Experts of a small language model.
Size: 9 layers, width 192, vocabulary 25865, 65.9M parameters.
Experts: 64 experts in each of 9 layers, 176 SwiGLU neurons an expert, 2 picks a token, a softmax router, a shared expert of 192 neurons.
Training: 805M tokens, 6145 steps.
Below are experts of layer 3 (counted from 0) of a mixture-of-experts language model. Rows are named router (the router's row for the expert), gate (a neuron's input weights, with its number), up (a neuron's input weights, with its number) and show model dimensions 32-63. Each number is 128 + 24 x the weight over its row's rms, rounded and kept within 0 to 255.
After each expert's rows: a language model's description of what the expert responds to; "mostly gets" lists some tokens that are sent to it at least half of the time. This comes from a sample of Wikipedia text that the model never trained on.

# expert 56
router [116  92  94  85 158 117 109 111 137 133 152 170 169 135 127 109 129 137 149 146 150 107 147 165 180 117 140 144 118 106 134 165]
gate3 [168 172 110 139 127 107 167 126 111 168  60 145 107 110 139  85 155 109 124 140 169 142 102 134 100 153 116 136 121 123 169 110]
up3 [ 98 135 112 124 147 164 119 146 136  90  92 151 112 127 118 134  75 117 140 166 151  87  95 132 119 114 139  71 141 117 150 109]
gate4 [109 137 148 153 159 119 126 110 119 159 138 137  72 143 142 101 143  72 129 128 110 142 116 118 136 139 151 103 149 149 105 174]
up4 [151 105  99 137 129 190 132 156 124 105 130 121 118 111 105 116 142 142 148 111 127  97 105 107 141 122 136 124 147 169 113 123]
What it handles: Field labels ending in a colon in infobox-style lists, such as Born:, Built by:, Duration:, Country:, Succeeded by:, Website.
mostly gets: " by:", " Born:", " Succeeded", " Country:", " name:", " Species:"

# expert 35
router [180 145 123 132 167 167 112 102 139  97 105  84  90  71 149 134 101 136 121  93 145 158 158 131 153 125 102  93 121 107 164 121]
gate0 [129 177 155  78 142 111 134 155  90 104 135 119 171 117 142 143 135 107 103 160 143 101 132 141  84 120 106 127 142  81 108 166]
up0 [137  92 167 175 122 147 139 131  93  99 119  83 105 151  91 100 140 144 154 127 118 116 121 123 108 114 183 121 152 162 104  74]
gate1 [123  99  93 153  99 120 152 154 172 133 127  97 108 115 125 116 101 151 102 122 115 155 108 124 172 123 136 128  76 114 111 158]
up1 [136 122  92 117 164 140  88  96 154 141 130 120 116 137 154 129  74 132 110 142 136 103 111 169 137 144 105  99 124 121 127 139]
What it handles: Capital-letter pieces inside acronyms, gene names and codes such as TMPT, WTNG, DSM, plus odd pieces in titles and Thai script.
mostly gets: "IS", "NG", "AT", "SA", "CA", "IP"

# expert 0
router [177 141 121 131 169 166 117 101 144  93 110  85  88  68 147 127 112 137 128  92 136 157 158 128 152 124 105  89 120 103 168 124]
gate5 [109 140 117 152  99 102 118  95  77 115 110 118 124 119 166 119 108 150  78 169  85 185 100 124 106 164 152 169 175 175 144 134]
up5 [ 94 136 106 122 153 101 102 155 155 163  80 161 128 137  90 152 122 127 123 129 104 162  99 152 134 121 166 122 100 158 105 156]
gate6 [135 157 105 117 138 105 134 114 140 139 127 141 150 140 136 162 161 123  84 175 144 135 122 168 135 123 102 133  95  93 113 127]
up6 [143  79 156 137 141 119 135 157 152  91 132 110 142 121 145 123 129 156 133 155 141 137 160  76 149 137 144 121 152 148 146 146]
What it handles: Mixed tokens in sports and election tables and political text, such as Pld and DF headers, Jr., Hitler, NATO, possessive 's.
mostly gets: " Jr.", " Pld", " tick", " .4", " Pts", " DF"

# expert 4
router [175 145 129 132 170 165 112 103 142  92 113  86  90  70 148 122 104 142 124  90 140 160 159 130 149 122 109  88 121 106 165 123]
gate0 [107 173  98 134 124 126 120 159  94 162 138 130 120 117 135 148 102 120  56 148 107 109 145 151 148 120 134 142 146 148 118 110]
up0 [119 157 135 105 120  83 155 161  73 119 125 146 119 103 131 131  70 124 120 130 131 134 159 146 133 129 137 115 122 125 138 111]
gate1 [140 151  76 125 119 118 104 145 130 121  80 109 146  90 103 141  70  97  90 122 117  77 155 160 110 134 155  66 159 134 147  94]
up1 [124 123 152 151 136 146 105 118 122 126 141  99 105 189 133 151 159 188 141 106 127 165 140 149 127 158 111 145 110 121 131 148]
What it handles: Table cell separators and short function words such as of, in, to, from, especially symptoms of, and semicolon-separated score runs like 0;.
mostly gets: " 1–1;", " officially", " W;", " formally", "..", " 1–0;"

# expert 45
router [174 146 127 131 169 164 114 104 142  93 110  85  88  72 148 125 104 138 129  91 140 160 158 131 150 125 108  91 119 108 166 123]
gate2 [ 99 114 175 114 131  84  80 128 184 146 147 126 129 146 111 168 145 118 162 110 146 123 141 163 125 131 126 118 141 126  92 187]
up2 [106 162 152 145 108 110 146  98 158 111 124 127 156 160 121 131 142 111 114 137 173 150 128 153 117 176  91 144 157 159 152  98]
gate3 [127 151 110 133 122 132 110 132 138 180 155 143 114 124 137  88 110 121 140 150 131 103  86  89 158 155 137 171 180 179 122 137]
up3 [128  96 122 166 114 108 111  92 111 143 139 124  65 118 106  64 122 129 106 105 120 126  70 132 157 137  98 126 161 168  87 148]
What it handles: Row-start pipes and dashes in tables and lists, plus connectives like with, which, despite, according, due.
mostly gets: " despite", " according", " newly", "lig", " Despite", "On"

# expert 51
router [174 145 132 130 173 172 112 105 147  93 111  85  87  71 148 131 104 135 129  93 138 155 157 126 148 118 107  90 119 101 166 127]
gate0 [134 125 123 128 138  76 138 149 165 100 144 123 149  88 128 176 122 108 161 123 103 134 135 107  96  66 112 122 121 125 119 123]
up0 [130 123 181 146 136 129 133 113 109 128 132  95 134 157 147 115 147 135 109 161 151 158 115 118 126 171 151 119 133  94 171  89]
gate1 [130 109 146 114 126 165  98 126  82 180 161  95 116  97 116 111 123  99 148 115  99  90 106  85 122 127 123 149 137 107 125 124]
up1 [125 141 135 147 133 130 114 113 105 164 146 118  75 135 130 119 123  86 110 152 117 129 148 106 135 114 117 127 182  95 119 155]
What it handles: Capital-letter abbreviations, country codes, units and pieces of non-Latin script in tables, like ITA, FUJ, m, CA.
mostly gets: " there", " anti-", " Syria", " Mol", " CA", " AM"

# expert 20
router [106 107  79 139 169  91 180 110 131 112 165  90 205 114 132 134 127 124 155 123 154  82 151 104 167 114 104 152 113 156 139 151]
gate3 [143 168  83 128  84 102 127 158 122 150 140 150 119 168 115 153 125 119 129 156 123 154 132 146 148 138  93 119 114 190 108 102]
up3 [121 120 150 119 142 134  96 135 122 114 131  78 118 122 133 127  99 156  97 147 115 132 133 108 131 103 132 120 143 113 143 117]
gate4 [104 123 173 120 154 103 141 121 128 157 130 142 124 139 116 115 125 132 154 123 156 104  77 134 152 132 134 130 124 132  93 127]
up4 [133 143 155 159 141 121 124 173 129 125 127 117 123  95 103 121 140 123 140 152 132 144 111 120 123 161 153 159  90 170 127 112]
What it handles: Closing tokens of wiki section headings like ==Geography==, ==History==, See also==, plus "refer to:" on disambiguation pages and some sentence-final words.
mostly gets: " also==", "==See", "°E", " ==", "==History==", "idae"

# expert 16
router [175 146 128 129 170 168 110 103 140  94 112  88  87  70 150 126 107 140 127  90 140 160 159 128 150 124 105  90 121 105 167 124]
gate2 [131 154 114 113 109 103 121 162 154 162 138 145 137 156 162  87 110 137 136 117 157 121 119  90 111 110 117 155 108 100 107  86]
up2 [115 123 148  88 103 156 142 120 110 148 138 118 161 134 131 122  96 121 135 121 141  77 166 154 144  90 154 166 138 146 112 149]
gate3 [ 96  92 126 108 116  86 120 164 149 121 151 143 109 128 164 136  76 103  95 119 125 123 107 149 167  92 119 156 126 120  91 137]
up3 [ 99 132 115 125  96 130 114 133 105 121 163 106 152 149 151 145 101 127  99 109 123 141 121 134 194 122 120 122 141 154 155 139]
What it handles: First names or name pieces starting a capitalized word after by, to or a table pipe, such as Richard, Ronald, Roc; also table numbers.
mostly gets: " Bol", " Mel", " Hol", " Rick", " Ott", " Andre"

# expert 52
router [174 148 127 126 171 164 117 106 149  94 115  87  87  81 146 133  96 131 126  86 148 160 155 131 149 117 107  97 114 108 168 125]
gate2 [116 111 117 122 145 112 173 138 134 119 134  89 153 161 100  97 127 134 132 107 145 135 159 157 131 133 174 160 102 131 138 119]
up2 [126 153 156 153 170 148 127 100 118 122 144  87 124 117 109 159 113 143 123 144 125 137 130 120 130 165 136 146  91 140 150  96]
gate3 [ 98 185 128 155 106 136 125 133 136 116 125 148 113 127 136 121 134 107 103 151  94 162  94 140 130 149 170 144 104 141 129 154]
up3 [162 133 131 146 126 158 140 128 145 113 160 178  97 118 102  93 106 134  69 154 130 139 162 128 171 118 125 179 140 128 140 140]
What it handles: Capitalized nation codes and group words in sports tables and names, such as USA, GER, Women's, World, West, National.
mostly gets: " USA", " Women's", " women", " SWE", " Far", " GER"

# expert 43
router [176 147 128 130 170 167 114 103 140  93 112  87  88  69 145 122 100 138 128  94 139 156 160 129 150 126 103  93 121 106 168 123]
gate0 [155 137 109 113 131 134  84 132  79 120  88 118 155 124 147 144 163 141 100 170 187 129  83  95 153 125 120 138 151 152 146 128]
up0 [128 165 132 114 150 134 106 145 111 124 130 135 176 119 116 143 134 121 132 115 142 131 114 131 158 106  97 195 124 112 106 146]
gate1 [145 118 164 132 150 114 136 125 136 133 142 140 127 127  99 143 146 100 138 138 111 135 126 121 132 132 146 170  91 137 152 110]
up1 [115 136 115 139 124 113 109 175  99 139 142 118  95 106 128 131 142 134 111 147 113 113 128 147 114 145 131 171 139 143 110  97]
What it handles: Opening pieces of surnames, place names and nouns split into parts, often after a first name or "of": Dan, Win(roth), Kri(ževci), Lug(ano).
mostly gets: " Dan", " Ke", " Mil", " Kab", " Sel", " Dor"

# expert 24
router [ 46 134 140  81 115 107 161 116 101 133 132 158 151 153 158 127 121 124  90 135 120 115 163 144 128 105 136 133 123 114 114 112]
gate7 [133 110  67  88 104 125 136 136 123 141 113 139  83 141 165 134 119 178 134 114 115  90 153 162 150 115 121 164  86  94 100 112]
up7 [112 133 133  98 167 108 129 122  97 164 172 133 121 124 118 118 146 160 107 116 111 100 194 112 139 126 122 132 126 115  89 125]
gate8 [ 96 117 111 146 137 140 121 143 141 138 108 115 125 131  96  96 125 125 127 138 163 131 108 125 137  98 114 119 138  77 128 137]
up8 [ 76 138  90 125 147 113  72 155 109 117 105 109 173 150 146 128 112 139 128 151 120 154  84 122 163 112 113  95 105 146 128 115]
What it handles: Endings and particles in Spanish, Portuguese, French and Italian names and titles, such as de, del, La, the io in António, ie in Académie.
mostly gets: " de", " La", " De", "ena", "ica", "ana"

# expert 22
router [ 86  98 111  91 140 159 100 133 104 126 121  99 109 111 150 139 100  91 164 111 133  94  70 107 167 145 124 123 128  99 146 109]
gate5 [109 154 162 127 118 130 151 130 112 129 140 138 125 130 139  97 144 114  97 165 125 137 143 100 145 108 119 132 138  63 146 128]
up5 [107 171 174 119 139 134 155 144 125 139 138 168 116 142 112  94 165 122 124 167 121 133 118  77 111 107 105 102 129  88 150 122]
gate6 [127 161 143 138 108 117 168 132 111 138 114  86 121 116 109 129 135 105 122 122 153 115  67 115 120 119 114 114 102 141 162 130]
up6 [138 113 143  91 130 109 136 149 135  93 129 120 154 151 140 127 132  93 119 133 115 126 131 133 115 153 108  94 145  92  84 117]
What it handles: Digit and decimal pieces inside numbers, especially coordinate seconds and minutes, percentages, records and ISBNs, such as .7, 5, 42.
mostly gets: ".8", ".4", ".7", ".3", "0", ".0"

# expert 3
router [179 147 122 126 178 163 105 100 148  92 113  82  96  75 150 129  95 127 127  96 134 153 152 126 154 109 108  97 105 103 168 125]
gate9 [116 155 117 131 146 131 115 112 110 117 120 114 155 167 152 123 144 160 140 134 107 117 152 175 130 146 119 101  94 128  90 140]
up9 [135 121  88 107 169 159 112 116 147 154 121 155 121 120 156 118 108 151  97 125 136 104 168 139 163 152 119 171 170 100 148  65]
gate10 [103 110 101 134 100 120 142 116 124 120 129 125 138 117  72 138  98 144  79 126 132  82 184 127 130  97 104 156 145 135  94 146]
up10 [ 92 126 132 123 129 128 136 158 152 130 116 126 136  60 163 125 109 147 100 108 162 102 180 112 117 102 175 169 122 176 124 131]
What it handles: First word or piece of a name or modifier: given names, nationalities, companies, places, like IBM, Greek, medical, Milwaukee.
mostly gets: " medical", " Hapoel", " Pseud", " MS", " scientific", " ship"

# expert 50
router [178 142 126 128 168 172 109  97 142  94 111  81  91  71 146 123 102 137 127  95 141 160 157 127 150 125 105  91 118 106 168 125]
gate0 [171 122 165 123  95 138 102 135 126 140 151 109 131 140 128 133 155 142 146 103 182 137  97 126  90 102 115 141  82 137 116 156]
up0 [165 109 142 141 138 152 144 157 145 132 117 129 118 133 115 114  83 126 137 155 184 128 110 153 143 105 152 113 120  91 106 155]
gate1 [111 153 164 106 122 145 184 124 128 100 126  97 161 106 114 111 136 104 133 125 146 156 101 162  90 133 107 107  92 164 120 114]
up1 [137 142 137 102 120 121 138 107 100 103 135 122 157 158 104  84 144 105 134 149 102 137  69 125 107 169  74 142 126 134 121 182]
What it handles: Abstract or domain nouns and adjectives after an article (political, cultural, Act, economic, development), plus first pieces of personal names in references.
mostly gets: " cultural", " Federal", " Act", " economic", " evidence", " Bill"

# expert 5
router [112 110 116 136 148 142 118 137 117 122 168 188 195 117 156 161 138 172  70 110 139 136  97 117 101 138 107 115  95 125 134 125]
gate2 [110 137 131 125 131 139 132 105 126 105 149 159 169 134 128 121 105 120 116 144 147 107 158 114 117 103  82 132 153 110 119 113]
up2 [130 143 134 149 159 146 109 137 134 116 124 121 133 149 129 117 113 126 110 128 160 114 119  95 134 128 105 165 208 140 156 183]
gate3 [126 142 130 149 139 112 123 134 114 156 114 122 142 116 159 109 138 111 125 124 130 125 109 123 156 105 109 124 168 153 133  85]
up3 [142 127 153 135  82 133 111 135  95 158 129 135 133 158 145 153 117 111 144 126 131  93 127 128 117  87 122 103 103  99 141 129]
What it handles: Small standalone numbers and Roman numerals, mostly right after a pipe in wiki tables or stats, such as 0, 1, II.
mostly gets: " 2", " 0", " 1", " 9", " I", " 10"

# expert 59
router [176 145 125 128 168 169 114 105 145  93 112  85  91  72 148 126 105 138 124  93 140 160 157 129 150 124 111  91 121 105 166 125]
gate2 [145 135 152 116 138 135 129 141 145 145 137 125 147 138  80 128 131 164 114 115 198 142 124 134 129 130  85 137 113 110 117 138]
up2 [113  89 119  87 116 140 169 112 175 151 160 120 123 128 124 146 110 159 126 129 173 119 120 132 170 128 112  99 121 109  71 124]
gate3 [130 133 112 126  93  94 168 141  98 166 110 132 156 147 110 121 114 146 128 100 141 115 133 210 122  99 105 147  92 109 136 122]
up3 [135 159 120 104 147 151 144 117 132 118 126 163 120 161 133 131 128  99 174 136 119 155 123 148 121 160 146  92  94 124 133 157]
What it handles: Country names and nationality adjectives like German, French, British, Uganda, New York, plus H for home matches in football tables.
mostly gets: " German", " French", " Canadian", " Japan", " British", " Italian"

# expert 25
router [157 120 151 130 124 159 102 131 120 119 108 167 114 135 136 123 139  79 169 133 124 110 134 158 108 123 131 130 114 144 100 132]
gate0 [138  96 117 159 113 113  74  94 112 134 113 114 106 133 159 121 126 125 110 138 142  96 156 115 146 172  97 122 127 137  95 116]
up0 [121 117 131  87 105 124  99 139 122 118 124 117 142 127  69 109 133 125 105 174 139 100 132 127 108 123  92  90 150 156 132 123]
gate1 [210 124 146  95 134 154  87 156 129 133 163 105 106 157 111 124  82 131 127 143 138 116 141 147 115 120  76 143 150 115 117 130]
up1 [191 153 151 135 157 157 122 133 119  95 138 137  80 172 119 137  82 153 111 179 100  77 145 150  90 132  90 158 143 129 145 126]
What it handles: Prepositions such as at, in, of, from and during that introduce places, institutions or dates in biographies and sports careers: played at, born in.
mostly gets: " at", " from", " in", " during", " on", " for"

# expert 46
router [175 145 125 130 169 168 113 101 141  94 108  88  87  72 149 125 107 137 123  89 138 158 159 129 150 125 105  92 123 105 166 123]
gate0 [121 152 169 121 122 106  78  86 139 145 103 107 142 140  48 124 146 114 135 156 117 106 112  76 126  91 125 163 148 104 107 139]
up0 [128 140 109 135 128 164 183 143  97 139 144 140 139 118 148 129 127 137 103  68 115  78 141 139 136 157 144 105 186 127 140 148]
gate1 [124 137 138 147 156  87 169 124  97 138 122 139 114 125 153 123 135  98 152 145 149  95 159 171  93 153 130 158 152 111  88 160]
up1 [121 111  92 154 111 119 147 135 171 160 134  99 120 156 145 156 160 150 117 124 107 136 136 137 175 136 149 118 129 124 134 155]
What it handles: Of, to or for after abstract nouns like risk, symptoms, history, plus table line breaks and some first names like Ivan.
mostly gets: " Ivan", " Douglas", " Ian", " 84", " Ricky", " Gordon"

# expert 39
router [175 143 126 132 169 172 112 103 139  95 110  86  89  71 152 120 109 136 128  89 141 161 160 127 150 122 108  91 121 107 167 123]
gate0 [130 124 134  45 150 101 140 131 121 129 146 163 123 178 127 137  72 125 155 138 169 130 164  87 123 130 124 158 146 126 110  91]
up0 [116 120 126  76 124 128 160 120 147 113 122 144 113 155 136 128 102 107 141 157 140 154 188 108 150 133 147 130 145 134 142 134]
gate1 [105 151 142 107 130 116 142 113  98 117  90 139  98 106 141 120 159 129  79 120 107  86 100 122 120 112 168  97 110 129 104 139]
up1 [ 77 111 177  92 102 129  62  87 177 143 109 147  81 136 109 115 152 117 122 115 122 113 113 145 176 102 151  79 157 155  88 125]
What it handles: Capital-letter opening pieces of surnames and foreign words, plus closing quotation marks, like B, Gr, Hart, Sur, ".
mostly gets: " B", " Br", " Bre", " Gr", " Ar", " W"

# expert 11
router [ 87 136 130 139 138 121 152 109 118 139 104 123 159 146 123 129 148 134 126 138 112 175  73 130 122 134 139 150 128 106 137 150]
gate0 [133 112 132 140  65 107 119 136 134 157 152 163 123 162 123  97 110 107 116 139 122 123 150 159 140  83 110 125 121 126 107 147]
up0 [126 129 104 175 135 126 109 116 118 110 117 109  93 114  96 121  93 159 129 164 103 170 122 110 121 168  82 119 106 134 111 121]
gate1 [136 134 124 154 123 151  88 124 141 100 172 111  63 142 106  89 128 142 124 109 112 130 116  75 122  98  83 137 108 129 163 148]
up1 [123 160 183 129 108 117 144 133 128 109 132 151 149 122 133 112  97 167 138 136 124 164 139 117 142 143 119 106 138  96  78 148]
What it handles: Middle and final word pieces inside non-English personal and place names, such as Kamene-v, -ović, -berg, Sures-h.
mostly gets: "ş", "ić", "berg", "heim", "ki", "ović"

# expert 34
router [177 147 122 128 170 162 109  94 139  94 105  84  96  74 147 132  98 135 131  93 144 163 156 125 156 118 103  97 119 105 170 124]
gate0 [138 159 151 132 159 151 129 130 108 173 132 107 150 128 112 119 133  98 175 117 132 112 114 111 162 117 133 131 123 166  91 140]
up0 [115 134 104  79 144 158 139 132 129 128  72 154  95 109  87 125 167 127 128 127 136 131 115 110 158 115 142 146 152 182 147 134]
gate1 [142 129 148 185 105 164 119 127 109 129 144 135 175 141 113 140 148 144  75 173 164 132 133 105  78 119 110 176  97 141 137 150]
up1 [143  80 144 138 132 149  80 126 127 175 118 120 148  95 129 100  96 168 150 138 104 112 177 109 149  80 121 112 130 142 116 143]
What it handles: Nouns for people, occupations and institutions and word-final suffixes, such as journalist, actor, government, historians, -ism, -ers.
mostly gets: " FW", " actor", " man", " government", " actress", " Labour"

# expert 21
router [177 145 124 133 168 162 113 104 138  93 113  88  91  68 149 124 104 136 125  94 138 162 161 130 153 123 107  92 119 104 167 123]
gate0 [ 99 148 160 117 148 116 144 122 150 178  85 134 134 169 158 133 123 135 147 102 135 118 108  96  96 114 105 122 143 159 113 106]
up0 [117  89 162 116 138 167  97 133 159 132  88 121 121  72 142 168 118 133 145 168 162 132 133  86  90  71  66 123 115 150 124 144]
gate1 [127 139  93 176 127 102 171 154 134 123  90 108 124 156  80 106  57 121 130 110 153 133 127 123 119 145 123 155 119 129 131 144]
up1 [142 130 161  84 131 153  94 144 107 123 134  91 106 106 141 124 144 154  81 143 112  93 118 114  98 145 134 103 136 144 103  98]
What it handles: Opening pieces of Arabic, Spanish, Thai and other non-English names or places, like Abdul, Los, San, al, El.
mostly gets: " Los", " San", " En", "-yard", " Ak", " Er"

# expert 41
router [177 146 125 129 169 165 113 101 142  94 111  89  87  70 151 124 108 139 127  93 137 159 158 128 150 124 104  90 122 105 167 126]
gate0 [116 120  97 165 156 144 139 128 120 153  91 104 168 126 130 118 127 167 137 115 108 142 152 129 127 118 134 127  95 153 124 125]
up0 [152  87 109 149 127 137 101 119 144 109 101 117 135 141 126 127  97 149 121 186 136 156 191 156 117 122 130 123  67 122 119 107]
gate1 [160 128 132 142 105 136 132 136  99 156 111 128 144 141 147 200 114 108 167 145 154 132 149 160 108 144 150 142 142 127 138 132]
up1 [ 92  97 156 138 118 136 124  99 176  98 106 159 147  96 138 135 112 147 133  94 144 110  67 123 103 115 112 132 143  92 129 131]
What it handles: Month names after a day in office dates, plus sentence-initial In, articles a and the, and word starts after line breaks.
mostly gets: "In", " Eric", " Ad", "===N", " Feb", " how"

# expert 8
router [139 126 122 125 135 123 118 152 116 133 110 108 190 171 143 132 112 137 136 132 137 100  62 104 144 104 131 126  95 111 143 149]
gate0 [114 145 106 133 110 139 117 158 134 139  84 115 144 126 115 109 153 160 136 126 152  93 158 138  93  85 115 127 127 164 142 118]
up0 [116 115 139 142 153 140 148 119 135 127 154 162 132 102 129 113 104 154 140 111 106 113 127 143 143 145 124 117 122 110 119 131]
gate1 [119 145 137 156 143 111 149 160  93 121 119 160 126 130 131 156 111 120 108 153  96 111 106  98 132 103  90 105 131  87 119 137]
up1 [134 105 130 115 108 116 129 145 159 153 127 154 124 124 122 121 107 161 155 119 120 104 130 163 163 147 142 115 122 125 130 129]
What it handles: Common and proper nouns naming places, institutions or settings, such as city, school, church, Airport, Forum, and especially climate in climate sections.
mostly gets: " city", " school", " church", " School", " television", " football"

# expert 7
router [126 114  77 154 141  98  97 142 132 108 102 162 126 123  53  75 150 130 117 112 133 107 123 115 138 148 124 128 156 176 133 125]
gate2 [110 132 122 129 164 126 158  80 114 146 155 131  64 147 136 130 140 111 163 134 103 152 103 118 124 124 127 126 123 154 113 111]
up2 [151 146 118 156 118 124 140  93 126 140 103 120 128 163 181 114  94 134 134 156 138 145 142 100 129 107  93 180 131 161 127 100]
gate3 [109 123 132 118 116 125 154 114 152 128 108 124 106 111  88 128  78 133 151 129 136 113 119  86 102 128  99  87 160 141 151 142]
up3 [139 113 129 134  83 135 158 108 128 120 150 138  95 105 118 127  94 135 113 137 143 111  98  89 109 163 113 109 133 124 148 152]
What it handles: Bullet dashes, table pipes and numbered markers that open a new line in lists, infoboxes and tables, such as "- Directed by", "| Year".
mostly gets: "|", " Synonyms:", "-", "=", " ←", " •"

# expert 61
router [ 79 162 114 131 123 121 133 173 139 127 117 118 172 138  88 146 132 107 127 120 121 163  77 114 158 167 134 112 125 153  88  88]
gate0 [ 93 103 163 106 101 134 140 186 165 118 126 139 140 118 115 165 145 112 130 110 122 105 148 153 118 144 133 132 151  93 117 118]
up0 [105 118 133 152 141 105  85 120 122 129  95 140 104 113 114 111 135  89 158 138 139 136 139 118 143 103 162 107 103 109  82 123]
gate1 [117 138 133 111 146 131 120 113 154 106 122 136 111 188 137 128  91 164 108 106 134  88 148 161 117 167 147 101 150  82 120 150]
up1 [133 108 108 160 106 141 133 143 111 128 118 111 124 115 115 128 155 112 154 145 136 154 114  98 135 106 121 122 127 181 109  94]
What it handles: Pipe separators between cells inside table rows of stats, league standings, election results and filmographies, plus semicolon-ended numbers such as 1;.
mostly gets: " |", "1;", "6;", "2;", "5;", "3;"

# expert 36
router [168 163 143 131 110 132 125 120 100 154 106 105 112 152 144 133 116 141 139 142 140 187 156 118 145 120 143 100 156 141 120 131]
gate2 [141 156 126 130 112 112  96 151 169 138 141 101 152 103  78 146 122 123  98 153 121 137 115 101 141 119 136 137 151 117 126 142]
up2 [ 95 116 164 158 155 154 132 146 106 115 149 113 145 160 146  94 132 120 164 106  94  86  95 151 141 129 126 129 141 120  91 117]
gate3 [138 132 149 152 148 127 166 125 115 139 106 123 167 194 146  86 133 169 150 118 109 146 110 169 172 141 136 138 142 173 168 158]
up3 [107 133 161 134 125 103 134  57 116 115 139 158 168 112 137 125 130 109 129 112 160 141 148 132 132 146 137 125 101 143 124 144]
What it handles: Middle syllables of foreign personal and place names right after an initial capital, such as Ch-ish-olm, G-b-agbo, G-aud-io, B-ury.
mostly gets: "ZE", "lynn", "olk", "rack", "agg", "idd"

# expert 54
router [158 157 115 133  88 145  87 111 108 141  99 140 115 109 103 143 115 169 127 221 101 125 169  49 129 121 111 104 128 110  95 128]
gate0 [186 126 123 100 123 151 160 120 130 178 120 126 130  67 148 139 145 144 136 104  81 122 111 128 131 141 130  79 182 105 152 140]
up0 [ 99 149 148 145 172  91 132 149 126 145 140 108 121  66 145 183 106 158 113 109  80 137 124 103 126 100 122  72 168 129 126 126]
gate1 [114 121 125 151 138 143 120 111 108 150 130 126 116 133 130 148 112 130 110 132 150 115 110 101 112 115 125 112 120 149 128 135]
up1 [166 100 102  84 133  78 145 147 125 102 142 116 148  94 130 129 149 119 103 112 141 117 155 152 118 146 136 141 144 134  97 144]
What it handles: Syllables right after a capital letter starting a name or word, such as D-on-atário, S-onny, V-ar-so, M-ont, R-oman-ian.
mostly gets: "olk", "yth", "text", "lue", "ool", "ork"

# expert 12
router [172 154 118 135 166 161 103 102 149  93 106  85  96  72 146 118 103 130 129  94 137 155 157 129 148 106 109  98 109 107 170 130]
gate0 [127 118 138 122 154 129 126 128 153 135 105 116 119 120 125 122 130 148  80 135  96 156  96 140 128 131 104 149 132 113 118 193]
up0 [154 123 127 154 128 139 153 133 163 111 121 152 122  77 135 134 109 150  83 147 119 115 143 163  99 125 109 116 151 155 152 103]
gate1 [137 140 149  91 142 118 132 130 140 120 152 152 137 133 113 153 186  72 173 141 121 120 117 124 183 125  81 165  89 149 116 173]
up1 [109 121 117 136 179 140 166 104 154 154 110 176 150 116  78 158 128 131 142  99 124 116 105 141 162 120 110 128 102 136 151 181]
What it handles: Nouns for offices, ranks and groups after the, a or his, such as Colonel, Minister, President, Parliament, director, army.
mostly gets: " director", " Minister", " President", " Candidate", " military", " students"

# expert 55
router [118 131 122 134  96 154 127 104 106 127 126  92 155  94 136 141 143 140  98 118 122 139 154 141 138  90  89 120  73 129 135 109]
gate0 [124  98 134 119 131 168 156 103 175 127 162 104 154 147 113 142 158 113 125 114 131 120 127 106 143 123 104 128  94 126 114  94]
up0 [114 156 102 160 127 126 136 128 103 122 141 124  74 142 136 115 110 130 148 101 187 108 130 165  86 106 134 162 148 126 102 151]
gate1 [ 93 110 165 107 118 175 107 160 102  98 143 121 153 113 154 112 117 118  91 142 157 128 145 145 125 169 108 161 159 109 182 142]
up1 [194 145 110 117 112 105 117 111 144 105 137 145 105 108 142 148 152 167 140 116 154 147 134 125 118 152 159 137  97 115  92 161]
What it handles: Equals signs and LaTeX symbols like $, \, {, _ in math formulas, plus "=" around plain-text section titles such as "= KRAS =".
mostly gets: " =", "(", "}", " $", "\\", "_"

# expert 31
router [149 155 138 147 147 163 151 113 155 104 111  96 124  57 135 120 127 132 129 102 117 173 135 147 159  96 123 135 137 138 162 128]
gate0 [156 133 137 131 131 158 145 125 164 127 142 144 122 139 130 160 165 137  96 178 170 102 160 107 131 179 178 136 124  85 159 123]
up0 [130 128 120  85 128 127 139 131 116 139 171 120 117 164 169  92 125 129  72 136 109 103 121 157  75 111 127 155 118 139 161 131]
gate1 [130 139 150 139 112 124 139 136 156  57 130 132 160 122 147 144  90 138 146 111 122  93  47 115 106 132 127 139 139 120  73 175]
up1 [142 107 120 106 116 118 107 157  91 112 139 128 144 160 125 112 142 132 108 135 141 182 108 114 110 107 126 112 115 205 173 119]
What it handles: Opening parentheses, often fused with the next capital, adding actor names, expansions or glosses after a name: Carrie (Claire Danes), Ceylon (Sri Lanka).
mostly gets: " (", "(", " (19", " (born", " (C", " (S"

# expert 63
router [172 113 133 178 141 133  86 138 168 122  81  82 142 112 125 165  74 107 147 133 162 139 109 141 157 110 122 127  97 132 150 125]
gate9 [145 121 124 133 161 157 137 129 169 156  86 109 153 102 130  96  99 130 126 137  97 140 118 137 120  91 118 142 134  94 103 117]
up9 [ 95 132 151 138 110  95 119 106 115 122 175 159 114 140 139 145 128 101 118 163 154 123 103 174 143 133 140  93 141 119 145 145]
gate10 [108  95 135 132 134 147 121 158 167 110 143  87 120 101 102 119 149 120 149 108 100 106 144 150 125  82  80 168 163  90 134 110]
up10 [135 129 127 134 100 179 135 140 127  83 109 132  86 143 161  56 133 117 101 146 143  59  68 120  91 113 167 105 167 117 112 110]
What it handles: Capitalized nouns inside organization, party or title names after and, of, the, like Health, Railway, Bank, Conservative.
mostly gets: " Health", " Railway", " Arts", " Bank", " Sea", " Horse"